config.yaml
n_experts: 48
router_score: "softmax"
init_std_router: 0.0314
lr_router: 0.00242
norm_eps: 1e-05
optimizer: "adamw"
beta1: 0.9
max_steps: 4261
Below are experts of layer 2 (counted from 0) of a mixture-of-experts language model. Rows are named router (the router's row for the expert), gate (a neuron's input weights, with its number), up (a neuron's input weights, with its number) and show model dimensions 0-95. Each number is 128 + 32 x the weight over its row's rms, rounded and kept within 0 to 255.
After each expert's rows: "mostly gets" lists some tokens that are sent to it at least half of the time. This comes from a sample of Wikipedia text that the model never trained on.

# expert 30
router [139  92 122 125 121 153 139 124 114  14 124 116 143 164 101 167 116 135 146 109 144 155 150  97 125 141 105 121 154  74 130 130 154 133 113  94  83 135 125 178 153 130 150 123 121 142 119 133  70 114 134 137 133  56 135 116 131 125 106 131 108 231 148 167  91 109  49 142 100 105 139  85 106 147  90  61 213  86 180 125 101  94 114  85 136 137 147 155 163 122 120 115 116 189 135 109]
gate0 [ 99  39  76 105 117 128 167 131 111  89  96 130  91 100  57  80 212 134 122 102 119 101 133  66  99 195 116 105 153 113 152 162  66 158 128 114 203 169 135 130 139 151 126 141  59 124 106 144 135 111 164 140 118 138 112 176 104 120  78 133 105 130 136 119 142 139  56 141 153 155 134  83 109 131 139 176 138 118 146 129 111  89 135 141  99 111 164 114 186 120  99 141  93  92 137 119]
up0 [144 109 132 136 142 122 141 108 116 137 109 137 183  83 184 146 154 108 146 185  88  89 105 172 124  78 130  87 120 177 129 140 193 156 106 103 146 160 120 119 140 184 138 105  77 127  81 131 157 163 131 116 157 108 159  99 148 125  83 107 161 128 128 182 105 149 152 109 105 112 110 124 172 151 112 118 118 141  90 184 139  88 119 166  95 170 115 151 122 195 243 162 179 129  74 107]
gate1 [112  95 102  92 106 106  50 103 123 159 156 125 143 121 100 157 164 123 118 109 109 107 173 121 122 175 138 126 141 192  75 140 136  99 155 115 118  82 174  60  72 132  88 135 128 136 140 154 153 173 150 122 102 117 146 169 132 110  92 160  57 123 131 114 145 155 157 122 118 109 158  90  83  87 114 117  76 152  94 156 129 101  83  91 141  44  62  49 138 113 135  82 146 114 139 132]
up1 [151 224 136 114 154 157 104  62 104  67 162 151 241 109 160 109 148 126 146 203 112 101 129 152 136 151 195 106 101 111 158 103 115 144 110 150 120 150  99 122 177 161 120 120 155 155 127  72  85 113 115 132 130 132 139 136  86 157  99 137 121 102 138  48 117 131  99 152 132 123  99  96 103 178 170 121 119 153 135  88 132  98 157  72 144  82 150 145 116  94 126 142 149 109 130 117]
mostly gets: "cel", " Goals", "irc", "omp", "err", "art"

# expert 33
router [100  68  86 122 145 158 160 143 109  66 159 124 154 153 142 161 140 151 129 119 135 147 191  63 141 132 125 114 120 102 137  93 211 155 137 144  65 115 134 158 126 143 147  61 101 105 148 131 125 119 111 149 123  44 112 147 109 127 114 142  97 117 124 188  81 146 106 127  82 166 100  81  75 184 132 132 136 171 144 165  94 109  63  86  98 106 135  98 167  93 168 105 122 179 134 127]
gate0 [112 130 149 138 142 162 104 105 163 156  91 151 125 118 117 157 150 114 145 118 179 117 195  59 124 113 180 159 155 111 146 121 119 131 140 133 166 103 137  97 139 128 109 169 217 113  63 145 100  91 122  83  97 134  91 114 111  54 143 109 132 156 126 149 110 105 160 177 103 180  86 152 146  87  79 150 129 116 106  78  89 127 127 130  26 114 131 118 119  64 140  85 113  91  98 141]
up0 [166 153 123 127 103 120 104 106  93 149 113  89 134 170 107 152 121 190 122 147 101 126  91 129  93 189 118  59 114 186 177 121 148 141 146 113 162 107 113 161 141 171 182  58 101 136 131 145 107 114  92 119 164 135 192 164 143 145 141 158 172 134 124  72 125 141  62 122 183 118 162 118  37 136 176 129 170 111 133 153 145 117  88 130 166 154 173 140 157 158  94 177 147 102 103 120]
gate1 [ 74 184 168 115 123 134 127 156 133 141 134 109 118 128 192 157 128 103 193 134  99  97 168  72 166 135 114 170 162 152 152 139 160 118 111 152 111  79 111 139 130 100 106  98 172  83 109  98 138 112  94 146  91  78  47  64 118 178 103  85 123 163 154 119 104 133  48 119  94 142 170 110 113 217 128 114 160 161  92 103 124 153  90 129  93 135 103 138 124 159 159 118 111 154 155 129]
up1 [117 167 113 123 196 118 100 135 136 101 113 129 157 162 105 126 139 153  89  95 130  93 144 154 133 107 159 120 132 128  72 100  53 120 126  90  93 100  68 167  92 116 132 105 104 138  66 117 139  93 170 148 134 142 171 136 151  39 173 126 130  94 118 174 163 164 149 156 125 141  99 120 131 101 133 103 127 166 163 186 179  86 141 125 186  98 135 171 134 122 112  72 213  97 104  99]
mostly gets: " film", " album", " Award", " research", " list", " book"

# expert 17
router [ 88  82  99 119 144 166 128 120 124  63 122 100 180 166 124 117 172 146 135 101 159 141 150 109 148 141 136 110 126  66 144  80 190  93 147 119 121 113 145 134 219 147 146  90 144 136  97 126 148 129 116 142 103 113 133 181 111 141 119 163 108 104 162 115  62 183 136 112  94 105  98  66 124 110 109 162 180 103 176 161  84 110 163 103  71 125 139 108 193 105 165  47 118 140 126 147]
gate0 [ 75 152 186 110 147 191 150 136 144 107 133 101  88 111  88 168 125 193 184 163  82 130 151 131 180  84 133 116 145  86 139 123 136 104 119 144 113 146  95 173 168 125 176 150 145 126  70 115  96 169 118 155  89 119 125 149 134 170  60 118 128 132 125  67 119 143  89 158 148 213 122 139 134 106 152 158 160 179 159 154 130 124 151 107 111 123 112 217 144  98 116 180 123 147  92 128]
up0 [121 178 154  72 150 178 117 116 107 113 134 104 104  82 145  73 114 140 191 123  80 191 151 120 154 101 116 109 155 119 103 100  79  62 122 178 144 185 131 164 135 164  87 195 173 122  86 230 151 129 121 129 151 139 117 106 126 145  80 132 160 130 119 114 141  83 110 127  85 124 113 113 158 120 136 153 116 180 150 143 166  91 122 131 133 161 107 136 124 128 176 186 133  87 124  74]
gate1 [127 152 139 173 102 145 119 124 169 120 109 172 109 173 113 149  69 130  95 103 161 172 110 134 133 129 168 103 143 117 147 112 145 149 157  95 255 147 153 154 108  94 130  95 104 132 139 117  74 164 122 165  95 120 110 179  82 188 140  91 147 153 100 144 135 157  62  88  93 129 136  80 128 139 137 131  91 127 111 115  77 114 120 116  93  83 103 117 124 181 131 143 124 172 112  93]
up1 [ 91 177 112 120 114 119  93 140 140 127 106 109 144 100  80  78 163 121 128 181 120 138 156  89 146 160  97 180 137 106 129 131 138 105 132 157 120 130 159 167 112 111 163 161 119 111 197 195 122 126  96 130 160 146 170  49 152 114 121 168 118 135  94 148 168  79 230 194 122 164 157 167 104 144  76 119  64 145 171 110 153 125 125 142 141 104 142  67 154  96 104 136 157 153 101 132]
mostly gets: " Preceded", " Succeeded", " Votes", " Candidate", " Species", "Population"

# expert 3
router [115 134 117  95 121 196 186 135 107 111 191  93 157 147 117 145 112 118 117 128 125 127 179  64 119 166 127 119 139 121 130 121 203 122 142 121 120 115 130 128 154 163 147 119 122 136 169 138 111 114  84 144 135  37 114 167  93 139 103 121 125 152 158 139  53 108 125 159  56 121 116  47  59 151 117  57 156 118 150 118 109 122  75 138 116 153 117 146 174  70 168  80 137 155 114 123]
gate0 [ 69 118 155 153  95 139 107 124  92 111  74 128  83 139  74 111  97  87 132 157 146 102 135 138 114 144 139 116 121 135  92 126 145 108 146  93  95 146  93 100 194 153  97 161 125 162  76 112  86 103  53 141 125 142 127 154 134  93  75 145 122 122 118  90 174 192 113  55 106  62 107 148 207  69 172  91 144 105 152 102  90 120 122 128  91 129 115 146 148 140 177 158  82 105 109 136]
up0 [ 61 112 161 166 160 120 113 132 109 115  96 150 104 134  45 135 135 121 140 174 126 164 200 145 139 131 143  89 146 144 118 109  98 151 151  80 102 144 158  90 168 151 103 149 126 149 122 111  80 106  76 104 122 150 142 138 157 126 112 127 116 127 121 122 144 164 143 133 130 138  58 115 150  59 119  77 140 143 130 125  84  33 102 129  92 133 119 134 116 169 143 214  33 165 122 115]
gate1 [136  98  69 131 131 125 127 138 164 112 110 106 139 141 127 132 148 158 104 105 142 124 132 118 129 100 124  74  69  95 127 123 157 143 135  78  80 168 147 174 122 178 150 129  87 114  94 156  58  34 175  85 100  98 132  82 166 150 101 151 157 150 104 157 151 153  92 108  63  77 169 151 139 174 132 191 121 128 181 161 111 112  69 100 124 107 140 111 174 107 138 122 156  83 123 177]
up1 [ 93 109 141 156 172 121 141 136 189 113 155 126 142 105  93  97  93 138 144 199 174 127 133 120 147 107 132 129 124 100 138 114 110 152 127  89 145 192 156 187 121 188 158 182 152 137 112 151 147 142 133 102 159 178 112 131 166 169 135  94  87 114 130 166 141  67 123 145 161 144  99 113 140  12  99 134 116 148 156 133  65  75 141 110 124 149 101 114 144 172 167 149 121 206 120  93]
mostly gets: " into", " with", " about", " has", " can", " like"

# expert 11
router [115  94 131 109 169 109 123 120 131  64 181  98 104 151 108 140  77 127 129  93 172 171 195 104 110 132 105 117 156  63 166  90 101 125 146  93 108 169 136 140 101 140 181 120 124 124 120 130 107 125 101 131 145  88 107 124 153 159 144 152  95 171 140 168  48  31 159 130  88 136 104  28  82 146  73 110 147 126 129 130  94 124  80 130 110 105 132 106 136 110 139 125 112 170  92 106]
gate0 [ 91  95  67 138 119 154 123  97 156 124 196 188  85 173  71 144 109 134 116 145 103 161  69 106 147 161 165 115 151 120 142 113 135 198 128 148 145 106  54 159 123 157  96 112 138 106 105 129 104  84 173 124 154 108 140 138  72 157 122  88 170 119 143 160 131  91 127 151 130 149 126 118 184 144 113 145 121 123 117 132 107 131  78 121 106 122 117 137 115 173 255 126 150 130 175 136]
up0 [173  99  88 125  87 110 128 155  74 160  78 107 173  97 177 184 123 102 155 139  96 113 152  94  96 101  98 175  70 122 154  75 123 142 107 101 119 154 158 131 147  68 187 144 118 120 165 146 141 164 108 168  97 109 166 113 127 145 103 117  94 102  76 159 152 187  75 128 110 107 176  78  69 137 126  93 162  94 143  97 154 135 225 106 130 125 132 144 155 134 107 128 112 146 135 148]
gate1 [113 169 130  93 122 136 142  85  75  95  61 100 205 177  71 120 103 157 205  96 161  83 147 164 127 113 153  90 152 145  87 116 105 125 219  74  59 107 139 154 123  78 185 105 166 113 146 146 140 130 139 160  95 118  90 150 131 121 133 152 120 169 126  98  88  87 155  99 126  91 133 137 107 108  94 112 157 113 175 129 137 127 146 143  79 114 137 128 140 137 120 120 148 142 101 182]
up1 [125 190 156 124 147 124 136 111 157 146  77 166 136 110 119 122 163 224 143 143 134 110 148 181 101 163 121  74 122 153 139 123 102 175 143 101 117 117 100 167 166 132 189 122 138 107  84 141 137  87 161 146 100 172 101 129 121 153 137  99 161  85 141   9 149  68 176 174 146 117 144 118 117 101 103  97  94 148 118 102 146 145  95 122 120 149 161 128  76  87 112 114 176 177 108 128]
mostly gets: "por", "rian", "action", "ence", "ée", "ey"

# expert 6
router [125 149 161 103 160 172 157 127  80  65 131 123 131 137 124 178 114 123 146 161 148 157 165 116  55 181 169 122 109 134 135 144 146  91 142 117  74 129 136 150 126 138 160 120 168 121 111 128 134  84 104 131 137 100 104 142 136 117 136 108  95 126 172 122  26  51 152 175  56 105 126  97  51 170 102 137 155 114 143 156 125 134  92 129 133 141 173  82 197 100 153  86 111 139  84 135]
gate0 [ 95  68  62 125 127 116 206 126 130  86 125 150  91 119 104 137 100 111 101  87 132 127  86 100 123 111  88 102 144 154 118 131 142 180 189 122 128 124 153 143 113 167  96 123  73 118 148 165 124 128  85 152 112 133 125  52 119 109 143 132 131  77 150  49  82 113 113  98 109 117 114 162 106 169 143  80 100  58 139 147 127 185  67 119  64 126 193 118 121 165 149 159 124 109 120 145]
up0 [ 96 141 121 190 135  65 127  94 150 136 159 134 104 116  87 121  99 133 100 113 167 130  82 114 141  99 162 130 179 123 104 115 113 205 201 123 122 147 120 124 100  95  95 213 140 116 168 158 133  73  96 107 167 104 102  86 152  50 111 188 167 134 148  48 108  95 136 106 131  93 138 130 128 107 159 123 142  83 124 136 109 156 108 122 138 152 134 102 149 133 197 120 102  67 120 123]
gate1 [140  95 146 126  76 120 154  89  97 119 104 135  98  30 117 124 138 170  91 176  74 105 135 117  85 127 155 127 106 158  93 106 164 183  65  91  92 122 138 110 207  75 139 119 122  80  43 131 133 111 140 116 146  85 138 110 109 145 116 113 172 166 114 144  98 145  95 118 189 147 115 142 158 119  98 119 166 131 122 104 191 170 134 124 112 127 178 137 174 144 140 141 114 143  76 161]
up1 [ 95 115 106 111  47 147 115  65 113 105 117 150 112  93 124 198 176 121 107  90 101 130  89 165 113 134 111 129  87 139  95 145 139 162 136 164  95 129  92 131 124 118 118  79 178 113 143 119 103 113  96  98 129 110 119  83 212 163 142 149 155 176 116 126  83 197 101  92 145 100  76 150 111 122 127  97 129 101 147  98 119 104 122  34 170 198 118 146 119  90 120 144 125 180 127 110]
mostly gets: " used", " released", " moved", " received", " developed", " sent"

# expert 37
router [122  88 126 102 132 181 153 133 110  48 155 120 144 187 101 167 123 146 152 130 163 132 189  99  86 166 158 103 131  93 125 124 157  94 150 107 103 130 127 159 166 165 156 102 165 139  89 116  94 124  80 146 147  68 121 149 101 142 130 111 118 137 157 148  35  90 122 165  83 126 118  39  85 145  92 118 164 127 160 142  90 141  71 101 124 133 152 114 200  81 160 101 128 130 115 146]
gate0 [124 129 166 170  87 111 167 137  90 116 145 133 143  93 143 193 148 121 133  58  99 100 151 168  65 119 140  89 118  96 125 172 109 114 145 209 106 135 112 116 186 130 113 124 171 148 154 136 114 114 184 162 134 120 138 137 125 146  82 194 143 128 128 154  78 156 100 111 153 143 199  87  79 118 139 112 170 141 167 163 127 147  82 128 182 161 127 139 181  81 158 107 155  93 169 174]
up0 [ 83 101 161 113 127 138 107  74 139 111 154 148  95 137 189 156  97 132  83 145 114 164  94 113 142  94 154 129  75 133 136  94  90 122 140 156  97 160  88 151 128 171 111 195 188 187 138 181 113  64  95 141 104 134 152 121 184 114  96 163 145 168  73 102  94 146 132  97 110 111 153 135 119  61 148  92  64 125 166 124 131 176  90 135 174 188 109 123 168 141 124 111 173 102 131 124]
gate1 [129 110 212 113 105 135  84 154  65 127  82 169 184  91 135 132 105 104 108 119  72 135 111 148 107 181 176 103 163 111 126 133 191 125 143 139 127 104 122 179 123 103  97 113 104 149 150 134 137 127  47  82 136 128 134 139  88 126 177 133 110 136 103  86 113 177 179 115 160 141 138  65 108  67  95  87 141 103 112 140 137 142 112 102 136  89 141 110 159  90 130 161 162  78 174  64]
up1 [155 145  58 160 147 130 147 136 160 112 191 132  57 131 133 124 124 105 132 124 172 145 136  87 126 129  29 145  70 156 118 104 126 132 121 136 123 135  96  98  69 121 148 145 123 112 123 122  97 123 125 102  59  80 165 141 142 131  40 128 163 119 156 213 139 105  70 181 112 129 105 138 130 105 136 181 156 130 180 111 149 108  88 100  81 143 103 159 137 155 129 122 119 139  69 123]
mostly gets: " fish", " environmental", " Georgia", " Roman", " sex", " garden"

# expert 43
router [103  88 147 139  88 176 157  95 133  44 162 116 144 167 118 154  84 151 139 123 118 150 192 105 137 146 167 109 134  90  99 143 152 136 167 131 130 104 139 115 186 107 132 156 155 162 161 135 115 124 126 173 143  82 122 115 108 121 142 134  74 128 169  77  43 164  99 167  83 133  98  51 140 126  76  76 179 161 157 147 110 116  95  84 114 129 171 146 194 137 146 146 140 113 135  91]
gate0 [151  97 177 154 137 168 137  99 103  91 138 138 168 121 127 132 167 100 163  90 133  59  60 142  94 126  90 121 166 171 109 174 117 136 171  88 127 114 151 150 130 154 138 119 187 135  57 109 150 129 127 136 152 144  30 143  81 110 130  81 118 149 100 110 126 145 133 124 128 146 175 133 172  91 102 120 140 121  45  34 125  87 131 128 149 129 108 161 134 136 168  82 156 122 130  98]
up0 [ 93 188 113 117  95 134 152  90 162  89 109 116  89 149  59 128 163  95 181 147  97 129 113 127 169 161 211 116 144 159 143 193  92  81 144 140  96 105 106 181  92 163 112 119 132 167 136 116  99 101 128 167 116 141 128 163  99 118 137 179 126 161  77 120 110 148 197 129 126 177 176 162 106 110 147  96 104 142 132  58 166  97  77  86 131 180 144 125 113 130 131 142 148 146 143  80]
gate1 [137 138 186 154 146 146 111 106  93 136 163 150 178 160 106 109 138 158 153 145 146 157 233 132 131 105 174 118  63 175 164 117 172 146 114 156 113  71 169  86  95 126 134 153  77 106 117 141 136 146 125 131 169 160 138 131 120 120 126 132  84 169 131 111  94  57 186 123  80 131 150 132  97 158 120  67 123 111 158 152  95 121 165 160  82 160  69 139  95 165 138 136  91 175 166 140]
up1 [126 184  99 116  83 141 109 140 128 118 141 114 112 149 165  91 139  93 107 182 118 157  46 172 120 152 120 101 101 132  97 104 177 100 137 124 217 128 123 125 189 117 129  77  98 139 124  96 167 219 127 127 141 212 147 135 161 125 139 128 171 135  84 116 131  91 174 192 148 101 155 132 138 134  97 192 117 131 120 100  99 126  67 139 125 121 164 121 120 132 114 122  67  95 149 112]
mostly gets: "ø", "berg", "ö", "ham", "wick", "nder"

# expert 21
router [123 107 126 138 108 117 137 135 101  51 124 159  87 149 107 164 157 137 103  74 125 128 169  99 128 113 155 132 142 108 138 126 205 127 138 114 137 146 150 124 121 128 154  72 169 147 128 117 109 145 101 131 132  61 142 145 152 147 100 120  82 130 163 182  64 146  94 159 102 143 156  64 103 142  69 147 176 109 143 152  69 123  48 100 112 143 151  96 172  61 146  56 112 189 121 150]
gate0 [167 126 182 122  92  88 118 111 148 146 133 150 115 131  65  59 129 127 123  95 145 108 143 123 117 122 119 107 175  91 145 111 154 126 134 176 158 121 195 148 158 166 154 156 104 155  89 122 115  96  94 144  90 109  94 106 104 104  97 119 156 161 104 173 131 143 118 130 197  97 122  94 119 139 110  60 152  95 217 176 178 102 121 110 180  86 164 101 164 117 130 144  91  85  53 107]
up0 [172 111 109 160 169 170 182 170 151 105 165 121 127 129 213 127  94 160 101 149 110 135 146 166 192 153 152 130 104 208 132 100  89  87 135 129 116  96 122  89  96  89 122  76 119 115 175 119 169 145 198 112 131 158 101  83 158 152 145 161 173 104 106 158 107 131 121 126  86 145 152 154  70 179 121 109 113 120 101 135 141 179 123 151 186 151  72 146  84 139 144 154 138 111 115  91]
gate1 [162 103 129  92 103 151  96 113  88  99 158 124 180 154 117 171 171 141 161 127 135  92  98 171  79 175  88 144 104 152 173 126 164 124 114 134  97 126  61 123 122 169 105 118 115  85 162 168 158 117  96 126 122 101 100 179  92 121  66 238 145 197 111 133  93 131 139 122  87 103 162 149 106 116 124 100 127 170 111 117 114 139 116 133  54 144 154 143  95  98 159 136 156 187 151 145]
up1 [109 171 156 100  39 155 107 128  94 158 118 150 106 112 109 179 164 170 113 179 117  84 114 171 106 118  81 114 101 135 148 122 131 100  55 108  86 155 105 127 137 116  76  98 111 119 118 135 140 149 140 126 126 136 131 115  87  93 123 126 129 201 141 165 140 141 120 181 105 121 166 173 141  69 122 152  97  88  93 144 108 177  74 114 127 120 111  31 132  77 151 189  93 107 150 131]
mostly gets: " won", " my", "weight", " race", " scored", " whose"

# expert 0
router [136  97 138 147 119 171 156 131 119  98 160  94 127 146 136 168  95 152 136 132 124 127 200 108 115 165 144 129 149  66 123 131 159 123 174 118  94 133 120 177 164 146 177 158 129 147 126 144  83 122  75 153 125  68 145 125 109 112  71 147 133 201 105 148  70 107 113 133 127  83 124  73  81 157  90 125 159  94 197 168 115 138 104  93 105 168 133  97 211 144 181  68 114 118 123 174]
gate0 [ 91 140 110 113  73 179  98 159 106 126 147 160  92 173 152  94 130 102 122 132 117 116 120 176 125 102 173 113 149 220  81 111 177 101 120 125 123 111 153 126  66 151 100 115 198 176 134 159 171 169  74 125 147 166 179 132 128  67  99 134 108  73 135 192  87 128 112 119 100 116 114  84 120 143  74 135 148 176 117 124  98 140 107 118 159  95 150 122 109  65 137 117 102 160 106 164]
up0 [168 125 124  84 103 151  97 131 136 126 110 142 144 141  96 178  83  80 140 194 121  98 120 155 171 143 143 157 119 171 133 140 133  80  88  79  98 108 110 165 150 174 161 162 163  79 150 136 152  94  85 160  94 101 135 112 112 147 153  55 106 180 137 101 144 177 112 144 129 128 150 159 110  70 131  90 175 117 186  63 142 104 117  95 173 130 143 147 153 200 137 112 172 161 182 111]
gate1 [120  84  94 120 145 173 159 142 131 122 173 135 155 156 112 100 124 118 158 135 111 118 177 146 181 134  82  23 116  58 120 118 156 152 196  85 177 107  98  92  61 110 121 147 172 131  79 103 156 117  51 126 175 138 100 137 128 193 106 175 101 101 115 174 131 132 163 134 105 175 116 141 104 125 136 159  85 122 113 147 155 120  88 117 153 103 122 104 153 110 150 139 168 153 103 108]
up1 [181 155 110 107 148 146 151 222  86 140 119  73 146 137 184 157  97  84 102 150 144 104 130 116  91 131 137 136 136 120 101 104 116  93 120 140 132 121 127 156  65  95 131 121 116 161 151 142 159 140 129 177 115  90  63 149 106 161 179 110 165 127  42 169 131  72 130 131 133 120  83 137 143 166  93 202  95 119 177 150  99 105 116 178 128 129 113  85 163 104 159 142 161 103 125 189]
mostly gets: "s", "ions", "ments", "ties", "ations", "ories"

# expert 8
router [ 78  97  84 111 133 139 166 107 128  79 142  84 147 150  49 144 130 124 159  91 147 136 174 124  84 125 148 149 147  93 140 108 183 109 151  98 164 138 136 164 147 154 165  85 130 164 110 127  60  88  99 120 153  93 148 166 137 136 149 103 109 173 136  87  73  72 158 149  87 154 109  65 104 100 101  65 178 126 165 140  66 101 110 117  71  98 118 111 171 143 125 121 129 174 159 120]
gate0 [108 142 189  98 142 107 134 154 100  92 155 113 133 189  83 140 174  99 192  73 164 130  92 112  78 144 171 103 132  72 168  97 118 137 147 138 138 121 110 150 203 135 169 159 148 133 131 135 126 107  85  43 183 158 149 114 129  99 143 148 181 169  97  83 120  70 148 140  83 155 128 119  73 129 120  72 136 148 147 114 125 144 129 160  67 134 142 101 141  99 129 134 125  80 139  85]
up0 [ 49  73 138 107  59 110 138 120 123 108 116 112  84 106 114 122 167  46 172 119 125 130 120 115  80 133 124 148 161 142 166 123 107 124 167 125 153 110 104 119 115 146 127 128 108 124  91 114 101  75 155  99 141 145 106 157 120  64  84 193 166 120 114 119 101  83 131  99  61 111 131  96 135 102 110  65 129 100 101 162  64 113  94 160 158 147 126 190 113  88 146 141 139  65 188 119]
gate1 [ 76 106 134 145 145 111 122 119 116 105 135 120 201  67 120 130 175 126 105 108  92 225  96 128 124 116 200 115  92 101 100  44 120 184 118 151 100 170 100 141 124 181 149 139 118 108 128 164  46 105 136 119 172 138  81 139  93 152 144 132 184 155 148 143 115 114 140 140 175 102  96 139 118 120 126 141 129 113 135 103 121  90 120 172 151 124 180 157 127 142 107 152 180  96 112 196]
up1 [130 148 139 115 169 144 128  79 141  51 157 116 131 166 113  66 120  99 108 117 126 126 179 119 135 120 131 147 131  48 135  89  70 116 146  92 160  89 125 169 151 126  71 133  95 110  88 101 138 114 147 156 109 142 167  91 136 160 192 117 120 180 135 101 134  41  97 153 129 122  85 112 156 137 165 144 147 128 126 118 110 138  96 101 117 224 129  84 100 122  90 132  77 190 145 111]
mostly gets: " Ka", " Ko", " Mu", " Na", " Bh", " Yu"

# expert 26
router [ 93  72  94 104 112 134 133 106  86  50 105 125 129 145 105 164 122 143 131 108 162 157 199  83 152 149 163 116 135  98 121  94 155 126 153  72 105 140 118 122 118 126 141  78 172 152  99 150 117 115  67 126 155  96 114 167 106 126  89 139  86 108 151 175  75 144 122 141  90 130 109  41 115  99  81 119 189 124 176  93 101 130  93 122 136 100 145  82 174  59 178  91 103 141 109 117]
gate0 [203  99 113 140 124 102 139  50 108  95 143 149 107 128 173 153 132 121  91  59  88 118 128  90 181  93 158 154 154 122 132  95 118 129 175 118  93 128 101  84 191 144 126 154 129 107 115  73 112  79 156  99 130  87 144 176 116 198  84 128 149 102 156  97 140 187 101 131 109 199  95 131 117 132 165  92 127 136 124 113 135 189 131 104 119 146  95 127 119 107 124 121 160 217 131 126]
up0 [ 98 168 179  89 148 188 111 142 166 136 145  78 150 133  91 128 129 106 143 133 179 172 100 176 129 143 146 174 106 128 120 124 129 132 139 158 103  91 132 149 143 107 130 124 173  94 138 143 175 109 124 147 147 132 119 123 196 150 203 156 161 108 118 152 104 137 168 147 157 154 134 103  77  78 119  77 155 161 115 157 191 165  98 169 189 180 105 124 120 103 151 174 184 114 216 111]
gate1 [158 103 169 151 119 130 176 130 131 124 151 110 108 125  79 101  95 111 149 175 157 123 176 102 127 149 123 101 133  83 173 163 115  71 116 147 111 155 149 234 122 138 183 101 135  90 106 120  99 117 134 137 156  67 140  83 179 159 128 141 143 145 133 122 124 105 196 130 106 130 124 117  77 137 120  98 136 179 199 125 135 145 146 141  74 181 131  54 146  88 154  71 117 166 173 127]
up1 [192 170 118 170 130 156 142  98 118 137 143 180  99 117  77 153 178  76 142 105 151 130 108 103 137 109 190 121 116 166 154  92  94  93 119 109 154  74  80 174 116 162 135  85 151 166 166 110 164 206  89 117 151 172 135 177 109  88 115 121 140 143 177  93 166 143 134 112 152 123 126 158 143 155 145 192  62  59 121 157 149 145  95 146 115 117 102 130 106 190 127 107 119 102 105 121]
mostly gets: " Max", " Mass", " Professor", " cap", " Mary", " Christian"

# expert 40
router [125 133 136 131 140 157 190 127 114  63 156  93 183 144 110 150 155 142 149 128 138 145 176  87 120 162 122  79 128 112 128 101 163 106 150 141 110 140 122 151 224 140 160 119 131 118  82 115 120 120 135 146 121  89  98 119 115 152 167 148  87 182 134 108  49  96 148 165 103 145 105  58  77 173 104 141 115 137 171 160 134 139 110 107  62  92 117  68 212 102 136  96 136 126 134 176]
gate0 [ 94 139 167  83 152 158  96 147 123  63 112  82 137 125 109 148 148 169 142 167 147 140 163 129  66 195 147 125 121 155 114 157 164 100 123 152 114 105 161 159 116 114 106  30 202 161  38  97 141 178 120 141 146 104  90 146 141  81 100 146 160 109 105 152  99  89 144 155 179 111 189 126  93  82 101 127 163 131 134 131 141 118 144 104 122 143 126 137 101  81 173 144 146 136 168 137]
up0 [ 88  96 111  89 198 117 138 123 121  84  95 129 174  84 101 121 190 187 129 163 116 115 147  82 101 138 126 110 123 124 121 122 154  79  98 105  93 149  99 119  81 121 168  92 116 147  92 121 127 156 175 206 118 143  94 144 124 105  84 128 147 208 162 143 110 130 143 170 198 102 188 135 125 100 198 145  94  96 117  69 122  94 170 122 107 129 143 132 125 142 103 139 156 135 193 134]
gate1 [141 120 101 173 159 199 135  98 104 109 152 115 128  95 112 198 126 117 170 138  97 120 136 169 144 111 122 152 148 192  98  92 156 169 152  33 126  91 135 122 126 105  84  99 138  93 127 150  98 126 104  72 112   8  72 176  90 139 139 121 146 108 130 127 138 135  68 130 130  86 134 148 118 138 152 125 178 107 140 147 131  71 130 141  79 136 179 159 157 150 142 153 136 134 129 145]
up1 [157 130 100 197 139  98 124 109 135 137 185  90 115 169 107 132 147 164 142 124  30 114 132 120 178 144 101 136 147 105 144 133 121 150 129 109 150 128  91  92  55  97 108  89 148 106 123 148 107 163 112  89  85 143 143 118 175 137 188 155 127 146 135 184  77 157 149  85 164 158  85 116 194 160 136 191 135 174 106 183 139 140 108 137  42 131 118 131 148 102 129 116 137 156 127 173]
mostly gets: " many", "standing", " known", " whom", " least", " Many"

# expert 14
router [142 132  99 122  78 149 162 155 129  78 161 150 142 188 152 156  99 127 135 139 132 113 149 127 119 131 146 110 138  86 140 132 175 105 175 132  93 123 141 117 108 157 115  84 142 139 136 124  72 125 144 131 116  53 166 137 135 120 113 159 107 117 147 212  68 156  95 137  58  90 137  71  57 166 105  71 173 135 148 153 101 111  33  75 125 110 159 109 152  82 145 109 143  87 128 118]
gate0 [152 118  96  78 120 140  81 118 100 117 158 130 151 140 163 110 195 137  72 100 104 121 136 137 145 150 151 121  46 174  69 156 115 114 176 104 158 110 149  78  84 146 117 139 120 122 124 197 129 113  83 163 119 102 106 142  80 171 110 129 136 156 118 114 119 164  98  99 107 125 174  97 113 169  96 188 106 134 180 108 125 136 183 108 128  95 152  59 130 165 102  99  57 139  69 137]
up0 [113 107 147 125 115 120 105 101 141  90  81  91 141 124  83 136  87 105 119 151 110 173 163  77 136  51 113 121 156 137 175  94 165 118 120 102  96 163 122 178 101 139 111 193  90  99 161 106  99 135 152 138 171 119 103 141 187 111 108 143 140  56 155 118 137  47 136 149 134 141  95 126  68 114 168 124 103  86 103 106  91  84  80 118 114 147  75 160 124 170 209 101 119 156 141 127]
gate1 [144  91 115 137 164 176 158 187 133 100 167 188 135 222 134  77 110  86  81 149 180 168 189 195  84 134 140 121  81 103 152 116  92 144 117 171 137 150 106 120  84 150 119 106 136 124 151 118 132 140 148 106 124 106 135 117 107  76 114 136 149 123 138 157 102 126 118 148 129 180 106 178 138 153 122 182  86 103 115  96 179 142  95 165 100 114 124 141 115 227 117 113 109 122 120 171]
up1 [102 112  58 138 125 188 110 130 148 138 123  98 119  73  82 149  76 121 159 160 119  45 125 151 121 129  69 110 163 140  83 146 140 110 109 183 105 134 138 152 178  45 141 124 118 121 121 132 190 119 130 157  92 109 125 110 167 108 173  98 150 166 145 147 118 164 114 135 124 133 207  95 135 170 141 175 133 120 159  76 149  90 130 144  77 145 135 114 142  87  65  96  75 131 111 146]
mostly gets: "Be", " you", "Th", " ad", " cho", " repe"